Weights of a small mixture-of-experts language model, trained from scratch on English Wikipedia: 8 picks a token.
Below are experts of layer 6 (counted from 0) of a mixture-of-experts language model. Rows are named router (the router's row for the expert), gate (a neuron's input weights, with its number), up (a neuron's input weights, with its number), down (a neuron's output weights, with its number) and show model dimensions 0-255. Each number is 128 + 24 x the weight over its row's rms, rounded and kept within 0 to 255. Numbers have three digits each.
After each expert's rows: a language model's description of what the expert responds to; "raises" lists some tokens whose logits its average output raises strongly, later layers aside. This comes from a sample of Wikipedia text that the model never trained on.

# expert 29
router:152148104091166121136137137151122100107145138163109132128149150145153106124160171093140155113139123152127122097143140068109153120124124160153116122151098081119133153062099138150109126154122142111133125106176119165156151125167097117101155132115121093146097137157124102145165075137107112097138133143131116118132110128081121122119090132113121133138082124093150124130128133136113108106107116090188154120116134133156154098131179127083185147154111095128151106115139103102131102126117147159145170111130125081139092122154139089148129107106145102136100159096124142160154138135083063104093146131151121139105131129156136157123163146187171121155101169131125119118119161131130142118099090129122156116112136120148173104136130126135091148168139142134137135160088181144140121115155162
gate0:175083100080165126166137122141084115148118102112124143115109162132122118132098099133108118154128103103150068090145122125147142097141141080121145132116142102126125147124122126150098111175114176108143188107143126103102113078132136153157139118142121108161152144163130096138115122079106169158116146155118102151141122120145127146140138121050134121136078110153126123150172123153131136124085112129107086159136132142114113145145103136126131115121153131113120155133132100149119078129105121116154127136124119133118113145160109120173120119121122114105178110175145175120138146144114124134162140164127114122104130089148105159083126113135148118177099162103153119115107145123108136168119106103130137141088149132138158140188145174086081154161110085163146132112080112117103108125143102
up0:078152118114122090132146149137108124147113138123108129128153116127084100113109177134125123135140121153163164137115108141105150111132123141127167115124077152120148129103109123143126086133132147117060089172141124096105141100141148130154133154143131158179127089108170093129127107112132124119121136159138129099164118125166137166104117081136202111124161094089170159142101147111131146119203126139147111087145126139087141183131113130097154154166140112116153121125131089131139140151150146095142112159168171114160159113125150124165100114126161095079156130106128144113083127113116185118144113131132095123104104076123131113131114128124118103100140132125125141108164123135154110119150131129136157137136141106143114125095157102101117161107120116152108108169174169124117117110146172
down0:086115085135079132132129176105181164115117139146145138161141118121157127126121143110127143172109127155142130126125087133139116109165101137148121132143092108147146091131093119161151159032115138126091084130121142120101144148105098121131125145082125105122136126081136109115113133127086185088136132170118111124098097118113087115140142167131107156138115136106164105134126147128098151074146113117086158147157136119114115122138130138110094155114127143097128099145127139117169162120113120115152161114145115147121133130105127134167094107139106128114180128131074137107189163122150126128135113130142151159145148127153103115148117130126117138125098124131164137122176113103112123154113132164100149123198164129107081098091166126139096122151133114130115078113121166149142107097103124
What it handles: Periods ending sentences or list entries, often after numbers or place names, plus ")." , "%", semicolons in score lists.
raises: " These", " Some", " However", " Its", " The", " There"

# expert 36
router:150144094084157103084146143164101092115122092152142139130133165138121147128127156122156135122143111140142138127142085131088177129165145111155154125124151104123154150132088156122109132170147115105173158089123121158139141160149072137126171120102156141139086120131119130116139115166114102101162149142111124165153102086078121119165096135124098132079083125057140098137096128131101144154131146104132156094123117138111118109097135134142136125156100115125148095109133150103129109108164181145141142124121110116137099121140112116130180114145123097136089132099126154137111150158111082116102140094144131115156147089185142148120167114128176147125164166182131171091149108140079144117120136113107155105120154097143140114109134172112153152120121161130113150131099144126124132146134122
gate0:073132128130163161107108139132137124117100093113107165114143145090098139152135138159117122091093135100119150129135101127133131119154152180091135093137101142153111126142158156172069119141131147119140141151106125067139120101165096159092134162133085132095110139110111159099133101174134119138110103100163153138123112141145073133148161108122109173152104089120108120096098124139143123121122121114127110107108146158135135149067121134132149140163113142146162085124114113157106138109126170145122118125109136131136135152152129180112151115144100121105106141139107139131138132126150115153143153107116106088146124113113160177127164146110206137122113170159156188195122155140124131105098135096121137143125132097138120148167159115145136152153162109061133135098115142122126124135101119
up0:141116126149124106110146111132149138108147125110124182109129145151153161095097104128098121119157152170127120120099114144153095116087123099130127138133122143148113153194104116128114105092123135127145127141086175115157143164137154104152137106124150089149120092141125124078132159135071161120139131088110169105099146189118128161141117173144107134133154153121173144138108141133117143104144120156142131133109119106103091109135124128117101177105155140113128117132118119107106161153134093149094133151103136118075130088132124157119112146136171132125156135136127110157155118049138093112111113135177098135174057112129120143145120164098126139148138145123136119142137165142153119148151140104090163128139135147157137098091129137102147156150111163083099054127144102123129097131098120
down0:105170128137162174137162160136100110123143131136113119178147130142132078148097109125143131147137134156109139116122153114099111101087106144121102122161073151118111139107148138184156100107152115079128129108157099121157094123124125135112094076148108129106109093106152135128079155134152116096160099145140164118148123099146123140133112170126136125145153127104145081118136109131087135116153176125092140130136147159121135097148141145141120077116160103130102129159125101109146174167121136111116163153114124133113145124138125108115120135170135111158135129103103114120112079132126098106090127158139087144149143153107121130145162102176118101165121091121157111133167126083139150120140141153138098089139089117146128080124133120133143076085089162133141138110094134061163158145107093
What it handles: Colons after infobox field names like Status, Class, Names, plus line breaks and sentence-final periods ending paragraphs.
raises: "\n", "As", "No", "In", "With", "For"

# expert 10
router:111101099107168138114157150185105113063130066159123156155122146153144130145147117142112150118127100133111127046132165133134125116130157128150149128130128107172117156122109133111099181151153137111118140115147080155122113146128147145123132117122111123151126139143109150087103141117116138091154171135162079136148128097067139100131124138125150124122140127107167127131123111163086141116121135119144147118096094098131150128114165075109150145149105129102161117097154119110159129163122157140108192151144153126166117141130164139149141103133142153112102107110096112172128171117128115126102139104158094105116134137144135164164159147166158125117123212181160167149126147111091154122153104108128130164109142106150141127111123157139106152141130155105145147136115139113109118132144105
gate0:113111124112148128147128126111073152134083074098084164136191139147141130129127103113136143156160128126096128106124153110117154158128108100117119145105131125166113117107094116100107144139126120136148124158137124125141101169154121082087107115119132138107173105164119097069125159143140117105067121164132097116125135168078139109130134073104143123148179082113166158097121126162124112102130124134124133099128083131145095124159153142109124163127131109120118137087122121129102161166121117122116154151161150151137151136121179157132124169131141114147123102106101147093140110141096162121132152157098136132140105169106093110134151061115162169137124144165135124103150143128109150127179123141092137094112156099130126101150116141113127131134133078089122151125139150118153143144177090
up0:131146151159072158108124147084095151108083107155110131131084139110128114142102115075107162134124138166097110134150128104143143158096135117121098141113113147143164125126072136130158121160142094109132184128154132123121144113102088181122093141131139102154152066096150097110089140136112159117160117096181125113137129143166148122138134119110119128204158099156167122101127111137105105099140084109108110132128137142082127102144142126129131131148150095127137150080154131117091136145119101122117163168092140113161099107147129111114104145139135163094178111159155121154113153161132152108123109107126125132079109148110115112113146128126151159133139139118146114122178155088121116132102085179149136147103126147130098093151150119127104123150124080109156127139133160118166141140131122
down0:148155158136131104122146115141110136142052101142130135122048158085131139104122132155108113160126142150114131110140127148121119116167114100127100157130131123185147107081134165089134099123134137171106164124111140146123118141106158115110103144165148101152138125139129090131110122177119118124104135123158116097143143148086118122086153161109136140102165070168150150132129158118138140086129110146135127128149131125142099160154157162159126117085141110129134122108164099154100135181154071125137102143138112126150152135131176157093125127125135149142128121119128094108138103140115131133124131133142131130080103132131078131151131113120163153156108168138144139113134152099163142125143123117132141111087190086132095064111097120092103099175134101127122130126102171134149147181143131
What it handles: First pieces of split capitalised names and words, often after commas or quotes in credits, such as Ol, Al, El.
raises: "der", "da", "s", "y", "gy", "t"

# expert 38
router:144141107092124128105155159147102108067102109148145120125137122177107119152129123125127138109140143182092130106109138090130179122129127126128157132148115103125136125122118150121118102160135145113157159115139121190145164136138092149131144142079108129121093114130121101134120141153141151119169159141175117116158113084090120125156111124096108113096126122096167140098120128177081122166122120064157113115157126120119123112098159073120087169145115140098135117079124146102137142127133159155132124172052130114141075110142134141140128088157129128162141106125113136141095160106148104113127158146117120098157142099172140122147189123149173132113151138166119144117096125135099160140125139113100146117136143089142150097111124172122162155108133132087109146115109152093095113138137115
gate0:151156135117136105155139141136131128148113127164104149105125140111113130043115092101170145081143121129102137171106117103089154131082112129099111104111123125124138102107094156135084109107121104158117188131156135105135128130139155156115084087098094082119084147163112147106123170112142160143130168142162116142075119161100118159130077110102168124150083140126149162126160139131097151168089128079118110143157134129153133133096078125127132130110102118112118148145098171146104136129143111104155129074134130124128111141136135126121121132120156153122122126141076129162085141138149106132096158125144157100127174105136120125158147150074140098116157122128154110150146170115130141120090132124132093137098103128129147125126150125128107106151144163139160189099117132135149101132149132
up0:145128134123133101119189127107121110115146165134143106133135117155103095126142169121108128096138106109129096133118138125110134165112126117170127096141088124128157123117088133156129124157161133132149151131126109162100147173132125153180146138140103204123111175133127149154126100187150082128180128156144091155149124112117118143151092119114131115133124095139096139097109107157185154149139151103124113104141112115089092095113130111139136139148109136107120136111135139113113137134151125138062129130127133104107121167158156115151109100147147132131107204054117120156155106135117123140164115120125093148107161113157170144154146112164108144118127191127142149068083119149103130138150101136109127149109142077123113094102117101128170152133130100136130096133119147127147089116120126
down0:101105122127084071115147120124145144098121139135122088120140143153169104147141117116112148157153120110140126077122152131103105083107129122119160153156133144133154102109098103144158166133137144151148122105075101147125129123181090144117144161154087125123171148093093147089164090150091134124150135146136125141154112133094145094130133094103131097118094136112145134135122162152114109151121150118139145102153118182164114146145158132144119138134153162114137103103136151132177149130162150135137098093123102121141144119113140105108161139105087111055081164118128103115126159106114116118126149095136151160114109153127115109172109099153125067105123108132153117097117145114103139160155127133107138125083091131078116182149151125137149134044137094108101101135142139118131127125114125
What it handles: Line breaks, opening quote marks, and section-heading words after ==, such as Discography and Films, plus table-row starts in lists.
raises: "\n", "-", " (", ",", ".", "\""

# expert 30
router:154140124121119109098142191141100113092133120159160171140125126177116123152153158085126159134129134167091059113109127106081185145164130142161181146120139116140118138140120150107124135131122147066180174096125108160125192125117115173086135134093135108184100135112153067145133119128173130125183107120123127112177139126116127108109114120127105172108139110089166126123119125160133146127117148116134148136143110141072129088118142111125121142162101132082127116107165136092085091137145126112127139133111128097158101135141127124128149124113142126113143117146114123144120117137110114148129129092140095117088154132140096131135122113144147138129121140119114162120103133164134134119131156108132137111131112095130150133121097129139142148135121133100137200168081124163089154113150167
gate0:123112151137159097081111154144136195102146173110119119115127066130109092136075154150078163128113122188110111106167144130102160125126138109126136119124154104138127116135100136173113101173146114101119162094062113134093109144088143158119123138087146146142154154148136141131138103141141138086094138130096093111150150149126150093122163133096143163094119162170109151180170149105147127153115118176161134092180133126154155113143146099092134106114149102121126135135158126122110125121080159123129114103150109137140138109114153140120074164135148155122152148123124146129164125124084144136097086158123147145119164144102130136100082135169139119146141134111133143114143170115161138167129147160151137108136115080137127129151154098127138142130109120120137144121128144133135128105129164
up0:082140113175113091117121119130139118103110154153088121131108127133077123102150096121133123115065109086108087116137137176112107128198118141123152153140168136130160113131134078145135161128133142131150168143146137104122113113111140108126144107082114140186124124170121130132089088090161127088156094110151112120132158149132117131108087138154135104156125150096142179137113097115158152093181194116127123131106119129133098110126125144159132151107093141156156108132140135112080115153139150110110134158109104113160087122132143112144123157180098146081108109124142128124088150137120111141145104096124168141137166093133135144098117146132141113122171142126123127098125143141118136120179077130154152112128154077122099136161136122130137156136086093141157127121108108131121146135149175
down0:100130116145120108151135146116133147179141134157121130091148105140120125132131163105106188080137163140131134121151146168149172142133122124115134107086165101094135118146141117114155117162115121125114066098109169166164141143118138097113114154090117135132138117126144093142147127144100097152147115150141112151117144072141150148158111161150112133138137137142121157109117157128147131105132150137090122149132172179145162089099153183135139147135133151101096113148108161122126089126137126110110090083097105089141151141148126113112147100123131130090153102142131119150166141157105133101117104120105139132155145118168109109068165151160140101155163139151141141111134096118111111116147121080088115161159119103124146156154150102147086205100104123153117165099106150110115113117170151
What it handles: Leading digits of years and scores, and words like Champions, Best, Party, album, two(-year) in sports, election and career text.
raises: "D", "C", "-", "T", "S", " "

# expert 20
router:146163128112166093104133142143100109117144102133090119104107176128110101105142161099144141094122122144108127091129112135143139148121139135110132148123084107152155153067083122111088117182139134129160156119141128164123119133136124135098151123120145138091112117140129076124129071117143135087130150124150126107138114110126063098156099142168119172102125123099141107140097139152126141133159148120133166092107123126109202101077150138144099160118110115105124077126125127134108080150161152112123185113144140096144132143174138166114132115152153136134099164113142146153122148119108143112112131144101115124111126081157104173126146113155140065119124146166108130125122130148109174143103095122155150138133093100118155119078083118147138123126111090134109107123085167126096138129123109
gate1:119103123159172147118166191133101161116147140165102147127159129109109159105119125124141161107097114155157117125121116143107115114126141144107135129087116117151146100091125113142107114127132129144104108134092143141102096106105103162118130133159121141117109106136124177119115159141115131103118130102107115165119155163138098098137154103099143181151158159129119135149094151108135154162112161125076160109082105142145144096102151094148113093154127080114138136102116125150156151153141157157140151140070132151075177124136124157109171179156169108111095126098135155116084125141143106163086120089119105164114044127133159178136126093114141142150131116122131124114163120133088126131132120161119144108116138119097160133130082111128131124143152136105099098107158163165128130110118137
up1:137145142141121071124124109176145123134083147155170109126113151158125154096200128138108117132131133120138163143099126150118127124127116144190120107138130142084084135136134147103112108126115124111121126135150144114125115102153106157182140157173113142160137147142142148157144138156119149134049101176092115145147162142165118149111139127136154123138091108114135101130102144155098126153129149103132152128105071127179139115122163134135122120134139111116130118133148128123111135141123113135157148109138126138118104128176160140129118184156127114153179121083120131109126111123092170126136136145161108120141103134106084120131178109112112149165105129116133124156119147100137174095129143163129143101121149125149129113138157094147147143198181160184141186103143073141095147129136125
down1:110115105101101150148129137146145176167124118089135141101111134078120115110108119117143081122079142145125133145147183095143155131139139088154110096135082116106133100123116113143144110147100105139139116152131118092064105132093140168140114145166124090114119164180099154156073114085142115082117121132130146112113132118090139125164141116080138153139114124117107191133123139103152137157095114111112124119153162127091134132161073156178131099095147126140131127150139115153104163128144122124162150114127144090113121119111137149133083124119129166088111126107133128116154152137173129153133128127123105159075154101092113141129162113099119118155126142160110113116098118137141141142111101090140140138162092107139121190090136136116136130108121134119175126114107128135118158074163085
What it handles: Final pieces of place names, surnames and Latin species names, such as County, Oblast, dawsoni, Bograti, in geography and biology text.
raises: ".", ",", " by", " (", " on", ":"

# expert 59
router:136145099158117114112161163145104116119163141144100166134141153184105105133156147139167159112115135167096107086111137084130173098098149131124135131151151120180177150100123114114083093161114114113150149118127108142128145128100134107113154128110157107140118148103147089070110093139171112083153153163133099125167093112103072103131100104146111151095108136119198104129107112130088134125087108127150154074128138119143153135098145116141106129150137127107135113125164126127157119124139161134140185134097145144118117146156164148155127146133148154142121096123081135124095147144122109129126140130103101102151117133156150129123168115134147112109129172203111126110149134137106135142162102099141154133149107099143134101127129136140140141146092139111160113130080190107126129119145141
gate0:142144125127142122078115123154112162133125114124109122142112153143111091131168125133123131072171124152157150130147142121114107132101167109081146131144177125133144186134119107105140065142086109132132109149110126106125103165115171103121167102118126153135137108137103121125108104119205131139104189142113076138155121131158106094139092143137083112121153116162120101115160105115104111135150131121132133148109087118162154111144118174146107142132168115119110136114148131127126137123095168127136168166156138119121155145126135170113156152141136141141093143166135119134111174193126126120139101151133113155082121144158127139106130094148113089139099102129091136146120152102099161066138112117111116120092128129171181161163121167128138169138126085144120131124139147097131129142166142
up0:081100131118150100127104128126135089138124132141090165165091098128078112122112127141089082124148113111113123074104142138139120114102059158151113148158119083152082121116151161109116138150120149143125132112129113135098120150139150137144168125098146131100122111135156134159140111142128132139129099138119128183121096114092101107110125126175095136154119110143088132069152114119129093152171101095146124145104066137126158125109089082098095135114121157120131126133099138148133094114143205103140160156148130137095119176140115164141129121063099152149153140138150165114131129113143161105119146080122151168148143106131128149096127113082172108167119128129153129156139120126139127126132141170136137165105134111098170126126110145135129132142143140134140089096126124130089142095156122
down0:125124137142110072131120136142144120130131089118122126128094147115153121091128122122128099127190093112145147103119158080118075159119138141111116123115127136123134139125114101114136124143104123103149143107179082184126155144122145107125133177138146109135190136108095105154135138142100116125147125148129095155093099151144156173122160112094106129117142156146123131171161129113085141116104161117150101146144118064118164130136156079110139058085125147114131128116150131124138141142097098115112106094137104150161087129136145097114138113108142134100123125136126142140126122067120141151138130084110114137136111095169169154156103155109198145128123139138154098137143087176124071137113105146107108113150103107181094125091144090150118126149119138144121111096091139153137132139107123
What it handles: Capitalized starts of genus, family and author names in species infoboxes, plus units and values in data fields, like kg, °, %.
raises: "als", ".", "ands", "els", "ies", "iers"

# expert 61
router:144120091100127115102200136162137091103106076160145157126121138126174124175160121123137142106120154133099103112121115129123142142170110125128142128138100128155141109114123137123109135142122118105162194111147154129083174131123127111129135144111124108163133176164158151117116098116131146119142127121157112138140120123092135102145134113116156128115113133111150066135128111134121158116082145132141126132080125117119122107110173115123179156141085095132148091098096129120135157140156141159158145186110160130127128149124125154141120098138134131136112083139150143158109167150125039126110178084139114155152138123145157124135149139144182122125127134119149100120137130114127140143100140118173120135105136150163137097121088218167101124117134124098151117141094121105104147095156113
gate0:148088099108122165095143102094116147114127141145138143187090129081144112134146120125142119150095155132138139101108144103148112138133157121132122164120052141120089129133124129146063159120129116113100146125144163113122162159121120136117133112117115149079159120094150164116117129125072113140149140141143099142126164103146127124137125105101083154127138115066158111105075158086116143114115139134157107111159137094110131134160179116140137142150115140104100131131109080140116144096179141101134138141089148097102129132135082122094135126132100115138088158177131143095105137136167122122094090125141148140082134123135089121132124145107124101171150131182173111142106118114144128140113111122185114153135147131149151110076144092109146150119150097117096117098116138100155156141153115
up0:090095173128127143097131091105147147156135108148115159111142118112123125116093159155112147134140126104153160134073138150118123183130154109170126147119163089137097148103136167109121160093110137156138111140117081147117097142153152135160137085119137140075101086118117152179135111129116064083145108155123114132131117102114125129132129109141153154111123126078125121109124111143146127134165178111166131156104123126090079133125150125154128067114147113155141101115147169132151126111095110165090138131142101125155172131148130144179138148120106102094129119141158120142118136137104126133095164110114106134114091094112135134108109167173131163115137131095092087089165124107100151100134156108135154091154125129115136113157109140107100081141136135142152088114145145136122150092079122
down0:166124088147103143135127146184136164159125086134107108124164146122119118133133134173139121118143118131124158072136120104142111116084128136114155140100112159114143150101141118134094118158170146128153128126094104100137118167113173112123162077111090168167153165103126111141140099154158134112115149107109097151116104127120128123161107160126134104124146179134121152182146073148146152124154077176155129156146162097104091170140160115141108120169127112106124133103124180123145099133137122163148112135087152110134165123135116188144142150156121107115091154152109151131134156134136111119114146135118113189152145146160148094121089111102086138114139157145123113109118138164149131153145119106124142144133172147159177143139109129160092097116144118103140133136098109092151144099136107
What it handles: Middle or ending pieces of words and names after an opening piece, such as Ch-ave-z, Shock W-ave, commemor-ate, Fis-ke, corn-ers.
raises: "en", "h", "om", "a", "ons"

# expert 57
router:116127143112135103125141134178129120079157098156157194118099155169137141145132141126115130123124106165151127104115143144104128116122143130133162134158143109131156148082101135153135129177127193103170135120133086154088161130128110152096158123137156116153101123127105112147140130105155132059104174170095117137146094124116124107134099111108144138116121091106136108142109137142086149112126144111136169114151127087125172117083162106133130175171074132074159121147119104125159075140110145107097138124123160104177114148162169132137131114138146091153087116108154128144132106115119114115099130109111108106131111114147125139100140138134124114129131163156129134113117173121145143170158116111158133125100146141159158098107114161137134123117086165162114110109074113102090143110163134
gate1:113130149142144092112106120144129108133114086148128161124101120143095115137154153156175108129098150127155150098135109167110099149136097142105169107166111147111118135115164107123098143125084092100148128119123110134112099136129130146105140149131163141092162149121125111116111124114134153099104146082138110103167130136130126152164121142124102154126132170078083103105159132118116131143148097147089138139163155118167129113114161170119106095089071144099076146159096143123162099125141147141169115139131109111126058131147155118135117166117144092148119094080165117142141148131108120125143138113110152114147151102164123109136114138127122087101085110094098132116128174111151105155150128119175166113135118105147044128138111103149117137100145098138149110146065138143098125152120118
up1:118113148110109167117155112084117146130136143147129084138155139111103114106111116122118081116149098106134124102117152134123136118177146153082191118116124177079132122125132173169157122088116153172124132095146118143146113079173127076165141158108095123130114122164119134128164121144099136141103135113122113174087155113135116150155114099083131110132140163105112103112091135167130122130138185118111129132165107124112158167169082168141116105085119167128110134135169123131131073130099153136149146123106163137131092134144132118138160141156119191102130146127087130114149114089110129119139098096102145128130087093122128145135133084159139097118127128114146129157127103100128145137125166120087144102092119105132121171140119136109075135139164122121100136127101124115118142136078134
down1:112151122153124150118130107163132102133113142117151136128141160117145106143149131171173151126118145161090119110187167105162135141130094138165105124130108168112157122148149119099098182141104143122107173143137141122079149190101139087127149142105134144106113095163143087109129095088159156177151097105129100147115136136153178098113072113134122160091166146113131074138155126155144147151143130157106179149131107129157127109152148150127118150126140115150133118110125122120130119132130105172129127123116090109139150133138125141132123148116144125140105159143136101165111096121145142117137125142105145100136127164151102133149124165167114142099048154154156144160131130129117121157116139155140133100135090115106122152140080085165114115121102103085199133118132117102174144119144129
What it handles: Consonant-heavy pieces inside personal and foreign names and surnames, such as Uche-nd-u, Tische-nd-orf, Dor-ottya, Mo-orer, Bay-lor.
raises: "ix", "ious", "uck", "ood"

# expert 32
router:146127110105132108127186132164102082136148098158139131137109141128115134140160141116144143123115146094130121113095119112100120125162121106110122148127106109119132157108110151170098145150119167113134140094100094119121145147114072146121145093130168109139104179179135110134100061134137142108133146101168146127136107120134065104126102121145142162114135106127161102135093137127144170131140132091157158113073105117125140071095160108115135154140085117084146107111119116137143096116151139135128143148094106124148139163140168122144123077150143073126058127116121143147148148142106068140085180099133115111106129073129149136133181149156141098098131151138111120131133133136083129125110132127118100115112111109120171081107107151147115101114124149154098127090118117119134132098153130
gate0:123130112140135076134143130151135122141127134127142113113123119138125150112154117117114132089163132114136158080110136105109124096145104110145143133138149130125134158107091154126102139128093120062127136083161106134102112148101093120173124121150134149066155196165130117160094123141132087137147130106194108093127122116082084122155126132131156124125116111163148109154144104109164109194121110112140129130119088119068129163127185124093153091095133097154149089164141134114132162090078130122125136156139151152095101130109150161131119117116150096109136161130153186119134106117076122138146103128088161107098119114116137113139177150115128097131096090134137111120166099110121172110108114155130130115138130157113116124115081125124084106147106116149111128119120137114172138109126120
up0:133127142152139160119127139093103183131138110109123086178106080106134120096077135141152133155124099135109124113125121137145122132096109158133156143141111136135121092173118129116143188137078123099156146126128090139142101123169106164079124149115090110118159102131133107102101141107121140116099090099103103184165124125115135136139168084133119122127161120105091128123094084128146130092100130177114130145149138143147092115117112119105116149163066085137159110101119139159148159158118149133119114117099118123125136101123131085172143163128138085117140096124148155093120111111129135143106130114152148119142130126097157087143108123150149121136115091153173122109172169128178129143075083127088146120125122124137110113146130138152119127132180134115140119128107144074125087156109169
down0:128103118112105094152103134143093147147113114111138117129158078123165119157123121151144147114101156132125140134168128123101128108136118123166117152088117135127153135124129108151067121176136141151080142133140089147119105128138145154143108110109115120089096156120168088178121126143118143128127098119123113109082154119112165092118132175110152119128120078117154103136099125134073095124146129119148160174136149121100108126176127121103127169136113095189148133114150116172109113140116119127080155110148153111125113140171131094125115152150139148099117066059159140163117116138095149128096137129114126136121118183104124146169134124121106085165080138129105128098145124133137155098125152142165158153113131171104145124081168138100132113093122137115130135105123134100120094142081096
What it handles: Short consonant-heavy pieces inside names and words, such as the b in Woodbine, kn in knights, Ch in Chisholm, and Sh.
raises: "in", "ion", "ura", "uro"

# expert 0
router:137170121136112120124161170194109107100121105139167132117114162186120137118168136123143152124131147133121098109101096116126146123176101147140164149128142071146158140135083166155129165172138138063114177065113145142128163157163105131119137134091074088169118166148093147105129134146126125092188130114134133111154127138087164100127087125095149148129123137096148091130137119141114139137129132125177122139121107088115135136120132105097161134132104125122178120140098107081109119173171147153122147151129126118122101131141127138150156090117133103141139135097125152140153140122138090140104164124137102098129142134122106131176122137130152109154140149143141163146097127118103149091145124091144145130109158116152173121093109123142131143102086137103126129146100136080149147122134130
gate0:161175182139121138087138134133127101143095108116123129146150153162138185167115110131173139143156117112143090082185135104104163078057167144122149138156111127118082143135073119162118123177095168113123093131109165130125173162104109122156098096092126106136137136128141097128162138153167117143122141124147112124082130155104180100099125124143139109081132105144129098133123136153132112150140125110099102161160143108117111166124116098139151170106141128141150123129120145092142138114149142083125129159110124141136127121153133095076111117118141124126132142162138094148114137091107104088154150133096117120067151144139152122150154085160131133118119141140152117121150103112123134118141168122177151110113126134156127134134114147112099124150150176104145161121098115112122125148162146
up0:141160136120137133151166077181158131094119131163057156126176145122109130129131124130125135169124125152115117096112104148108141151116122108082145117118138145094163144076146191137099107058175101111171114127160124143147137130126133091121143132107142149113160184106136138158109167101118089081122124119141120152142150162133108161133100141105110123144100156155100161142097109085129134101126109150172093116141145111097155120166163144149114155108110152130119127130118176142127143165129107117151139132160088109126115107128168172153105155152148111145155166142130104116117137103149138171154133113107128125126125116121131115121153128127149153105149108096087099071160098157135103134160115096135159130143116142130139139180146145097143116133163163104142097120121127120103111121110145
down0:144120142109145128127142151157154133101121137144117128147127116105069140141098117126117132116120086126119115115144133096103116094138153113105107130105151148103137137128144136102121156137136124103150121134150116144115158132115145134112121089121137096152111160120111151160118120134115095116142116145120145141148169145153122139098118147123113161142101124105155151099101101100161122138102121077149127166125108149116138119158154142153119133113113132112117148086112147141165070140138134137174147082150115091068115139127150163097145114161128121087156129157166117107138151122109118140126087151112134158153178154135116123154115173186177129099200122124101154111144113169104112140130171121119147172106139127093122132105068132137090118139133089162077149144080127180146074114051132
What it handles: Opening pieces of words, especially negating prefixes like un, non, dis, plus compound starts such as Super, free, dead(beat).
raises: "ic", "res", "ly"

# expert 27
router:133172119133142126087154165143085128104172115119077168124137125172128072168157171137173149109114103149111093108145129084106156117144134129125147117136123109163143156117103142142128114148154160089150122116153118147142140150149134158144126125097162129133074123100141100107127097157148105100205148160160091099147102090095079092136136115133120132092099118112173095096146145132098149161128097099140125100166147106146158096120138103139088156159115103115132102114148124115152096136139130118112147152107126141167125133128107163156129109133109117114119102106110116149111166147148109127143127131142086105120121119178104115131153139142145126122117139186112135100124147130160126131154085060112159169133088105149124134104138134160131139101102121138107129137098156122126149097146140
gate0:092172102133161099082165101136140074131122116108096117115094139167156119113129116114131157116163129115137145107136125107136128122099180114125191143130080080128141114142132152122168112147195139100098109114137110165137159121168131108120150103106135086155137150106133078108148174140120127126160153096128096145127102127153140101141116168137106150138103119143136122127109159134123184103123098131145134130105136101117159138138116125113124130167187160135100089142148130163132109109125115126138126106125129146149138175122130158137098152131084065167101093100141080096137148133176115141116101113102114112140113127132106122136137129136157128074115120135115100122069108120106175156113146093128102139102139122139103122102169087122119137136135099147146157092104145107157108164122133
up0:111124101109093158133130090118091094104157111115118148162143131100133129189089086091142112090124146123151144116127121101134156106130181122106145094140106129134133106120149104103148136146105137129139137144134111121141131147088135146133075115145140108120138119110163172127199126178120116092145119172129117193118122150105121100125153100126100120094139143110127113100122106170127113086144152107075148143102137109125086129125105114153112150118168118135139147139108107147148120115119124128152140100151117127138083132140109126124121111134137133147139114152102156110074131142116109151140109167085120127155138171170143133136102130125182119117109111183106150136138107149151149134179137150149135125160126116165183141138125195137131143140152120067136077106086114111137107180152103
down0:122135095150132133118151110097151141142087100116159156126167176134104167124097154099137100127120107119151125119105146150134124090127116165124133132165128128062142137059131117136135091135106110153157142196100169142114093126084115135129089135146097133109119124143127124167124110127138090107134107131205121154130142087125118131136121092124107136125164158116112104127100079164156148128162126121166153117121148154093139128163108119109117120156133144104120160167136112149107110108100085137103127176117095138105118127169149137111129128126091131105144144096114148151121179142090145127151150122130127109125087126156125111172125168158189126092126109123138131097128093126131101136105119093084149131160139129138121081127099108131101092126102132092146128169142078124109102134119162
What it handles: Labels and first words of key–value list entries and infobox fields, like Speed:, Format:, Area code, PubChem, Coordinates, plus degree and minute marks.
raises: "ly", "man", "o", " and"